Below are experts of layer 5 (counted from 0) of a mixture-of-experts language model. Rows are named router (the router's row for the expert) and show model dimensions 0-191. Each number is 128 + 32 x the weight over its row's rms, rounded and kept within 0 to 255. Numbers have three digits each.
After each expert's rows: a language model's description of what the expert responds to; "comes after" lists some tokens at least twice as common just before its tokens as in all text. This comes from a sample of Wikipedia text that the model never trained on. Tokens count by the router's weight.

# expert 12
router:168104156096111180119122138104110150136156136119150142082091108161227130141117182164150126122128102156143123082085112123147111153129114169110120098150099150125118144104129148133171173080123116147224163121120110205106155129173054115103109119146144085128116111124153105116109059133156156157151086169155125171108101125104117122150153091178124132090164157157164149126096126065085098091122072115155210093190094110180125127124072088144178161097089192165092120135168114162101103123108143088186186124173123166154109091207132152114156171136084139129105105169104101095079121156125087112
Description: Ordinal words and suffixes like first, second, 8th, sixteenth before century or place, plus the and hyphens in compounds.
comes after: "in ", "of ", "'", "the ", "for ", "to "

# expert 51
router:125127101122094130184149093164142146183114132119139130131135132131165156112096119131131131170169158079106098087114119078202106119128119152190165154095129107087107173148179102173167087103151140133090069177201108102184139089168145151116129075117153112123078159101149120134100155130133121063179076144184131167160097123106143090147137146125144109109105127105086132096082160186153118166124162118111097158104108186104083170115127097171114142099098090157110200125128094136159133180187142196188115108132116111151079140122125088092135114152072180118136110152078184173090083103187064139
Description: Pipe-and-space separators between table cells holding numbers and names, plus heading markers == and ===, semicolons opening list items.
comes after: ") ", " ", "\n", "0 ", "1 ", "2 "

# expert 25
router:040185157131199185133171126169106048147135109116101156132152145116107099080130101171171112112111173156145144120150107119054077124178142182147148127115189126160096107158144166100135143130078181141210166113117132133155136136132128175151089171105088099142135146111087165060161136155105127086087140130183162108130116078088125088130163135133159171135144173075159176082195161091120097090104152096154142099130171132116103147104156140117160110129114112122161138125104170121152112135126112132076077076121130119056101138116109114120183102070105168141135107149146214126103152145113090157
Description: First piece of names starting a phrase, often Indian, Arabic or Persian such as Raj, Ash(ok), Al-, Bar(uq); also common first names.
comes after: ", ", "| ", "- ", ": ", ". ", "of "

# expert 54
router:157155107086119090125165094169119129180163085053149147120119109105167139130124145159051144134159096126161159117167122124168121088142050181115094097104127144183171109156124178089120105108111159103097142179130120121167102090117128095165075175139124145181122144074079169108148135132101171181122143073144142125158161108105123141178118093140123086088190148126137110098180069126141119095062174165161143107130123209092140060145135155071166146105134141135160132161180155100134192096152180109155063100133184124147153111150166150148124136112101106149151088109118157198141149128100176107
Description: First three digits of years, such as 190, 198, 201, in dates, taxonomic authorities and tables; also closing quotes in lists.
comes after: "(", "in ", ", ", "In ", "–", ","

# expert 10
router:112134206093066136153136118124133141138149129190145186145108069153131106071126151105171127119151111116153106123128079176057112132119099171178172119147087139072150114168165126144059093089113088099086162156164104144097158128136140129116062100132138090108110118130047143115079090190137160136158165111122124146160106201105156146133118098134142121144065187156078119123138069165093099101085134097123091141114163123081171151165102192101135084104146115145151066162131149113123101122150109098128170121150156115115161156117120085155155098057143066128167138106080148145129070123055106104
Description: Infobox taxonomy labels such as Kingdom, Phylum, Species and Domain values, plus periods inside abbreviations like U.S., F.C., and table parentheses.
comes after: "U", "- ", ".", ": ", "Genus", "Family"

# expert 23
router:118139120114049088112150101083164158166059137150122108152132119145106089132083160067112098133155110117069142150121133083083129097086158142071154076128084162207140165108148177140158108109095142133118229140107089134133138139124202128117136143063097093122137142119141130127110132127133077167118125121100103097117159111196162129143158145106135146108103146144085114141164121119171124107173164130074125133104058140092164103142203146123165174098103108169145135067160073154103114171184081129163136200144141156128138127133107104116128174181149107123096115154137105089205075134150162066
Description: Byte pieces of Japanese and Chinese characters in names and titles, plus sports-table column words like MF, Apps, Event, Championships.
comes after: "| ", "–", ":", "″", ","

# expert 5
router:176167077089157101148160107222136094191167151123140134191120115130111067155171112088132154133126103153115116128163045119138072140113120178083123120134150172115105108128112128105060145155087174128062080081132124123145118114119135079109067096131118153161161110091097100083150101110140128139133165101142129132177142143168086121161103124081115106122140173130112096181142130176085189079143101158175126111186124181160119142124170148115164193064114134097126157081163075171122161139098110106171066082138144103158139159125097153115094146156138078189136154110127091137164176146173127120
Description: Final digits of numbers in tables, codes and scores (2|17, SD-38, X18), plus quantity words like among, several, none before of.
comes after: "| ", ".", "–", ",", ":", "one "

# expert 41
router:102102199129158169137129140154136125148124113140142177127169135138137126185189107107173141112187139120106090129142134123087137106148079108125103127145142148116137156034170123217155130096114144202158124142121197139076197100152070151132124113027141137160104150154142114142107114114174102182114115131088132122135095180065083121095126117155116138157142156213177072122064183166103198148169090080133128173142114120164098129131117097135137155098137124121089149104107101108137133090125128123173119162151155160097150081096192108109089123151177104102074134152128099128122144136169093093
Description: Biography and sports-career words like title, elected, appointed, former, previous, member, team, often after the or his.
comes after: "the ", "'", "was ", "a ", "his ", "-"

# expert 28
router:131096177137102096094108140123178176092085163106120203183138120161104128152204137084160134135202131146093121120118089130128159100088174128086193107143104079141103143139119100141147081080097127124132055068132143154099097129105126126104150140078168104135185106191125170195148089134121129177239088116144151128097111192141148134142138149166146129086095164135081132076123168142115124141120181112110148165093096180099118153139166118114142149121171145129138124115148137131152144097124091112122203135116109142179078134144129079182157134048118166082132121139160136109145115186160153087
Description: The dash starting each infobox line after a line break, such as - Died:, - Network:, - Formula:, plus heading = and bullets.
comes after: "\n", "\n\n", ")", ".", ";", "- "

# expert 42
router:121121163077184163152131108182160101178158122167144140121176173120136091100068105126106100124105151099106085154153089160153080149038122152148112123108128133067157113126125096170118159155138127170141071117142158079093115121093192109185160094104121124148110164111130182121075088152153160122164108103110103113111111174106139157128169129157134145097140187129182170123063164174102190121156097102108168103136173124166107183101131150163103111137159131131128154098116124123165104157147115120138103138158153137105105152074090100110156165112093170137052084143133169213103067036143150167
Description: Table cell separators and match-result prepositions in sports text: pipes, dashes, against, defeat to, versus, joined, country codes like ENG, USA.
comes after: "\n", "1 ", "\n\n", "MF ", "3 ", "2 "

# expert 22
router:161091094152160109126123096213106121115145172061122125123133101165088096095182173115094128136142068140154131122096123091178096089190097068130203167116100167107099113154089107133151112130105128130158123173141107179130118102156147105100155077133095143138190135132175118101079135144107121185169102127111113090172142161101143124138175139103148069098083158097137156169117113132156127143097137103137092122162106158154115158126080130107095100176146084111141121159168158199140141093148129100123166122102152137114086068146175109133126132169152123206132214086160135209182078094090181117
Description: Line breaks and paragraph breaks ending list items, headings or table rows, plus closing parentheses, table pipes and cell-ending punctuation.
comes after: ")", ".", "==", "===", "\n", ":"

# expert 37
router:141142157128122105130116137136120093078086138085080105149105119048178136156174111110140176178150059130132127116078137085088158094169161196085136138151156138102117114174111155147164168104109151121083201128199149100160131160124104130094110203202131141168155110138104085092179135153162172113072121086094133147091097160111143161128150115103071135115184088131165137163083114079107126111097181057149085141109103120190072135134093089137124146145106091114104114131088126162073138124115120119197120129120141079154103138154150125167129088127135101193175197109145109084137143133103124120
Description: Single digits in scores, dates and ISBNs, and word parts before hyphens like third-term, first-time, pre-, non-.
comes after: "201", "the ", "200", "a ", ".", "("

# expert 19
router:115167126149170171118126159137111107079093098152149127082114177190131139149203097120124117187150159137083146117087121112133153101090111111086148025132153066107171164104167194106144134109126093168107066138124124144135102155103127173162125148156081090104109139090105111148066066119180096105117156107130157191138164107121140114114157114136181163078142110150128153114068173138146140119171089185133103127110111172097107154084071127132116167124121039127131153141158131114143160125107159157094108127113120162136139179111149154120130180150159100120118146171185141061167098161210154073
Description: Stems of Latinate common nouns and adjectives in running prose, such as un-anim-ous, mathematic, military, social, political, fund, commitment.
comes after: "0 ", "the ", "a ", "and ", "his ", "-"

# expert 29
router:078177146159151182113077130144100079109103148026102092120109132182101143086109113093188089215147114159181184114146171127054095106162120154094157110171158113159116116094135170142148089170106140153180137151149133109110117114135135146129155128143107145078123161053109153075126153098182107087126156175127137198194122085133062147196102114107116106145155076147101120142158141099118088139131123139185084159134164110159126130175108138111132163118084106101153164126150109106123118183151096147149099112096150137067170066112162134110094079123096181135124131170116165115122123167117120156
Description: First piece of a lowercase word split into subwords after an article, such as c in cues, z in zoo, comm, trans, dec.
comes after: "the ", "a ", "and ", "of ", "\"", "- "

# expert 11
router:039114152147105160142120156126090133162074148110096090131130153152161122142183114141176060155150196157170143145140135169063116112102152141138111119106074125109106140173152153082087178088081100124155130116106170175162109156177156110107101088083110177107122172131143170162150085139168055144113076157125176136136153071096136099172152187125089086165108115123091153128073151137124107125184141148117094143131120136085140149062083074122101124173136074099128128056140159170126145125158081060090159110126151134160142114088116162119121149080107135138102182170140181119118144117161096175
Description: Capitalized words inside names of organizations, parties and offices, such as National, University, Republican, Party, United, often after the or of.
comes after: "the ", "of ", "National ", "- ", "United ", "Party "

# expert 58
router:138141135142092144152126101172108162121130125177133152182090148135150098066111139155120079154176149114155083135143104136135092113071127134189133156060121111094096150118154130167097107096153110138103101153166125128092107121118201131138192112127094128139089176155141121150042120120106094175101082188108119140070109092086188145102103146134068097103132204109132109099137146167096166162085062124149091132108082144111131144091106077148117104070103172126153122174098074115112071158122108112160124145165168140132108161095100117130141093061157178108110100188122145175112065122187197103
Description: Colons after infobox field names and pipes between table cells, often before numbers, as in Interceptions: 8, Phylum: Arthropoda, | 6 |.
comes after: " ", ") ", "\n", "\" ", "/ ", "1 "

# expert 57
router:161143139092092106162138143117096147059152109084102096118097101076099145017168141167184074158139169107128143104112104126122155146174101161147114148138146128134142177087120124127133104159120090086061133133094094119147125132173156127117052057133125069097130112126138095103099169139132145131109172146154131175152108142158110137144159092151129071167140103145095153194189109085103144070093091149183126128115117110132104093139151164128089113129101099117163108171087095155108165105095151180157186083157104178184111115139074109121166107184098107157130105175130208092166170129087107098
Description: Forms of be, have and modals like was, is, are, been, can, would, after a subject such as It or they.
comes after: "It ", "it ", "is ", "which ", ", ", "he "

# expert 2
router:156092106156145118148183088176149119138148179163122103135082123090070089176119133161122156122162097162101128106089154186129116221066158121067143119104176096159107176135116131143133075164068109140155135108116134120126064199146150080162144123137163068105115118159084114158068115126128127092110121144112117109148121108150168115092116123139098153147198192116082177115179139133172182105142069119153104162158123104161070154174186083103092149118127088105096126117078137113172090129114148144166096159140084121196117159144140085113070166151138103131135109122074181076124166139137119135
Description: Blank cells, zeros, pipes and dashes in sports and awards tables, plus the conjunctions and, but, especially in prose.
comes after: "| ", ", ", "–", "; ", "0 ", " "

# expert 27
router:048182153188145199114086137108108064112075099090093112041145122125114149073125109110131149159135124128135162103106088082073114129159173158114179117160103176115079130189131154121115131066143103140132085163197138125147136135141134180091141188163057129120142171099111140068157111128109125103090109155153103184176162109166096116175148104145148126121159075116122118074157096154114142098131187131133095136135113088157101101107147142134108184152116123100116175126133210130090131157151147112100084092132084143116111159095119097143146068162132154171137156135148195080114121143061137129
Description: Opening pieces of words built on prefixes or roots like im, con, In, Pro, Ad, trans, as in im-age, im-peachment, conven-tion.
comes after: "the ", "- ", "of ", "and ", ": ", "The "

# expert 9
router:096180189112158131108149143110083148152176099141100120155162123161082103119085122104108092171086133139137113105089152122118133107114115126164142159147137151178123135128130127143145155161117131082140218159074130070123059133183141131156185167085142139123088064090134103127166108165151185052131171118150130127125162083079199133095134119092090141189048162137102130081185158142137115184068133103143120127111183105190108146100099149100143156142118096097140106096133166118136188176139124085076126128164134086113097082120139087145176100078148073086117120117166112104093101117097134077
Description: Single capital letters or short capitalized pieces opening names, acronyms and codes, often after pipes or parentheses, such as G-L-Q, NCO, SW.
comes after: "| ", "(", "- ", ": ", "; ", "H"

# expert 1
router:110107166099084148145151118113152105109125123152092151122151081086113136084103140142082167084154119139146177085129157122174150152126149113067156090149144103040106136169197120204153163129167150131137075145139076123169172135117100164105119132099121124131087094184086067182095162154096127076098104100169154131149084143114093152131135150157139106101153168109155139135181148132095069146077124136143129179078092137172158153142122068069110070178085147094115112078160108148055140146107086118105091181124167155125144100118097096126135135115121091094118112136089186076128089084058140158
Description: Line breaks and pipe cells ending or starting rows in wiki tables such as results, election and squad lists; also page-start marks.
comes after: "|", "\n", "|---|---|---|---|---|---|", "|---|---|---|---|---|", "|---|---|---|---|", "|---|---|"

# expert 0
router:162183107060141123157192089192165122135167098157130136121161116102135141091127087174128113158085098102118155102131144141118087147060154106183103129159211166113093121123170144158190138167067120077091062164127153084174125068154099102138103137115096131095146124079124080049086139127124052139148150149107169170115083098143129127072091172077158122116176089132118150073101158151119170152126090075140123147132111168116137152163145090146157174040113102142173116155115103126143121121101092148139074122139118074090099145130132119093155116148133131129162168143114173165092139101106123154
Description: Linking and linking-like words such as as, became, made, including, such, with that introduce a following noun phrase or example.
comes after: "'", ", ", "to ", "also ", "he ", "and "

# expert 31
router:159134127126094087135116115124141160071137209118141139118120136138116143119116128153145128111179167124113151209101121174128102095116171087065106101113142068131156157110100126067097111178129119144091175066186130166091085194126162154113162135130108156133144078169104110137158165164089150092125166111139061155071142148124055192088190137184089098137157123111132092168069113146130106148152177165104173131119143116139158170168104144106174134167139158172134105090071162114158146092130144126157111113135199071106099119199149117137063138132123113185107102114115114123114158099080179110
Description: Middle pieces of words and foreign names like dep-art-ed, Pesh-aw-ar, plus blank spaces in table cells and election result boxes.
comes after: "| ", "°", ".", "p", "201", "–"

# expert 48
router:146132169130148131105121186138103092196176134042131155136167157114201123113170142182146093175134130149107099073154146135125130125128146135201192171155177097089089148129109122139112114126143110116172129139089148118113144122094072169084137070065180129153113115114103100126124124121131167120102105143137091172095125126163079118079098075112148137092186074166129138160077102145126178114104066163163159140097091175173145141172121117124160095128144161128139104144184096167133183162114114152150105106099140185107165179158158126086094107095075139110166150171167131083066087127125122059
Description: Articles, possessives and quantifiers opening a noun phrase, like the, a, his, this, their, two, several, often sentence-initial.
comes after: ". ", "of ", "as ", ", ", "'", "with "

# expert 56
router:130097126085157117152112105179121159204075157143161091186137104161168151121150134118193093182076111113138163159168129140182149144103136130157169112118119098109097143131114103125101152182138134121119132097193138144112100142156213131129126050137147181083089117176121157133140119104159165138115080089143138093161206155047054173088132107076141093126186127119161189135093122090131169171071145136151117103087118145174129109111151139097129136117095118157099147172128087078102146122134098127158118101146135091158143149152146102129112153117153163146170148136103189140184045179165118167
Description: Sentence-ending periods, closing quote-period, blank-line breaks, and == heading markers that end one unit of text.
comes after: ".", "==", "\n\n", "===", "\n", "s"

# expert 62
router:083199153146125122117119093156131084071121094063078136114072068124093085133144077122147108166164144191113143125111125096101102091098151156151206138149162147104093126128159160116111164116109088181101098116140095070135102152113168179131137176177105098133115154105166135122091153068117102075067147138134109110134125091167074094185111108085169178073137090130091178110167152126119083090137158083137137154138125173159106135128118114107105176106076064109174114154090107180099136182119154145144096138114139140124177153130137136116212123103101107180138190145142186143089142105160124154
Description: First pieces of split words like we(ak), ste(ady), stre, legisl, plus backslashes and dollar signs in math notation.
comes after: "the ", "a ", "and ", "of ", "The ", "with "

# expert 44
router:174137104121099114137147092160130110172148093079065110103097133130188144168168077129069149100113113144137149106146132105163129151132125205095113120137109173093155148166143078133077145092080092046123182159168118183161126145156156121101107141109140130137119149090107118127150080084168164169050074130128161114113105116131115165182060138111160131155116226149212143149148103107113086106151152115156146125148116109123088110098143145095100145105155104130140166146166149105131132156078142189092110100167170192118169131158130119128091099145140056140099101136188054107130151138161094088
Description: Month names after day numbers and digits of years or scores in tables and dates, such as 14 February 2023.
comes after: "| ", "201", "200", "202", ".", "on "

# expert 17
router:099131167141119122146134092194139152126171144147147162138142132154126069184156128139116109069142156143133128156139164116147117126132103123151143077158101080089151089073102126182179158128087146108095164120159088115152119207135147153168115107064156076125092150110115074093034104131091063080108086133106083148127048144162167116098101204103144133190104116136133133098090078140075094094137144114102093170106085099181103101118194102127112141099151100201123060109101097152147109124170134077149130101124146149088119107120167166141142154117087142153118125084129190123135095106159106173
Description: Header and label words in tables, lists and chart references, such as Billboard Hot, Notes, Best, See, Pos., and durations or coordinates.
comes after: "| ", "- ", "(", "; ", "==", "– "

# expert 43
router:055155166202175178107119128160136046106103135143082125096087142134187137159146130108132153190126116143161176114134113075060115108150169130101099103192186140109114091170178157116138146154132143129156124207144142152135066100142117136164115177151135159077143139089174122079096173150104098098124165135073181163166150075153132148150120117098108189095171082184104148157144078121146122156127153158126130101103086107114118089142104124182129170167111137154178154090094119189112135129121090120082116154116158138091158123141103117115176129149139126144177124151121203123125153148148050165
Description: Stems of nouns about film, television, music, architecture and cities after articles, such as down(town), film, Struc(ture), television.
comes after: "the ", "and ", "a ", "of ", "s ", "The "

# expert 47
router:114106101148110193105084166114100104088077102082036130113105105195104135154150056143126140204151103114116177185196140170121114137131110105082122076166137142195100133152087162086169191114113138140119083110129164105121160188168106160121120133166157097111117144151134101095111147130142123147149087133093125148095128126124098080156079119145128218103134090120107136146154122117130154097184146139142056150104148126162116100129137082169086165141143083099106068122109035168153104127110136155162140118064121124106144125086144101136159107087136108161133108192151153100168128065100105113
Description: Opening stem of a word whose suffix comes next, such as thr in throne, winn in winner, canc in cancelled, farm in farmers.
comes after: "the ", "a ", "and ", "was ", "to ", "-"

# expert 36
router:127113104114127129086131080143093100110121123044156157095083216105072155164173118083178161137096088136116140138121126104100132137070082104158132136147162169164163147087130131158142149144156147093077135151088164146159089152097111137091191081066087163111121133099106127153095161130137105193135160118177133115157148148130081100100083179137060159180107154206113157137053115170148065100185107128123132125164118097124135073141124189114156167163151102094110130145107064154094184139175141171126096104119133117149140105090122149098147116124098069136171169130131166114129164151088110165
Description: Head nouns after the, and relative or subject pronouns, that begin a clause's predicate: the game, the society, who, which, it.
comes after: "the ", "The ", "a ", "his ", "s ", "this "

# expert 38
router:083149170089123094130179158147152110126135178081040154159096210108112136113082133115176110162115113116165122128125166125088073096172118122113180157113122131162140137204177119188091145118125175116155137164100133157130170166118138136123125112122114120116095134071194144103128147107102155108085142123188115128180162091159143184060079132121133167140141133080135198135144177124139102114166130130145110137171073129102094138165125117123181162175077121084105150197154173169163134164155147157072131127140129060116140170087114141104091160132110105126140138189100195194110152109140131166
Description: Country and city names or their final pieces, such as United States, Athens, Italy, plus sentence subjects he, she, there.
comes after: ", ", "the ", "| ", ". ", "United ", "New "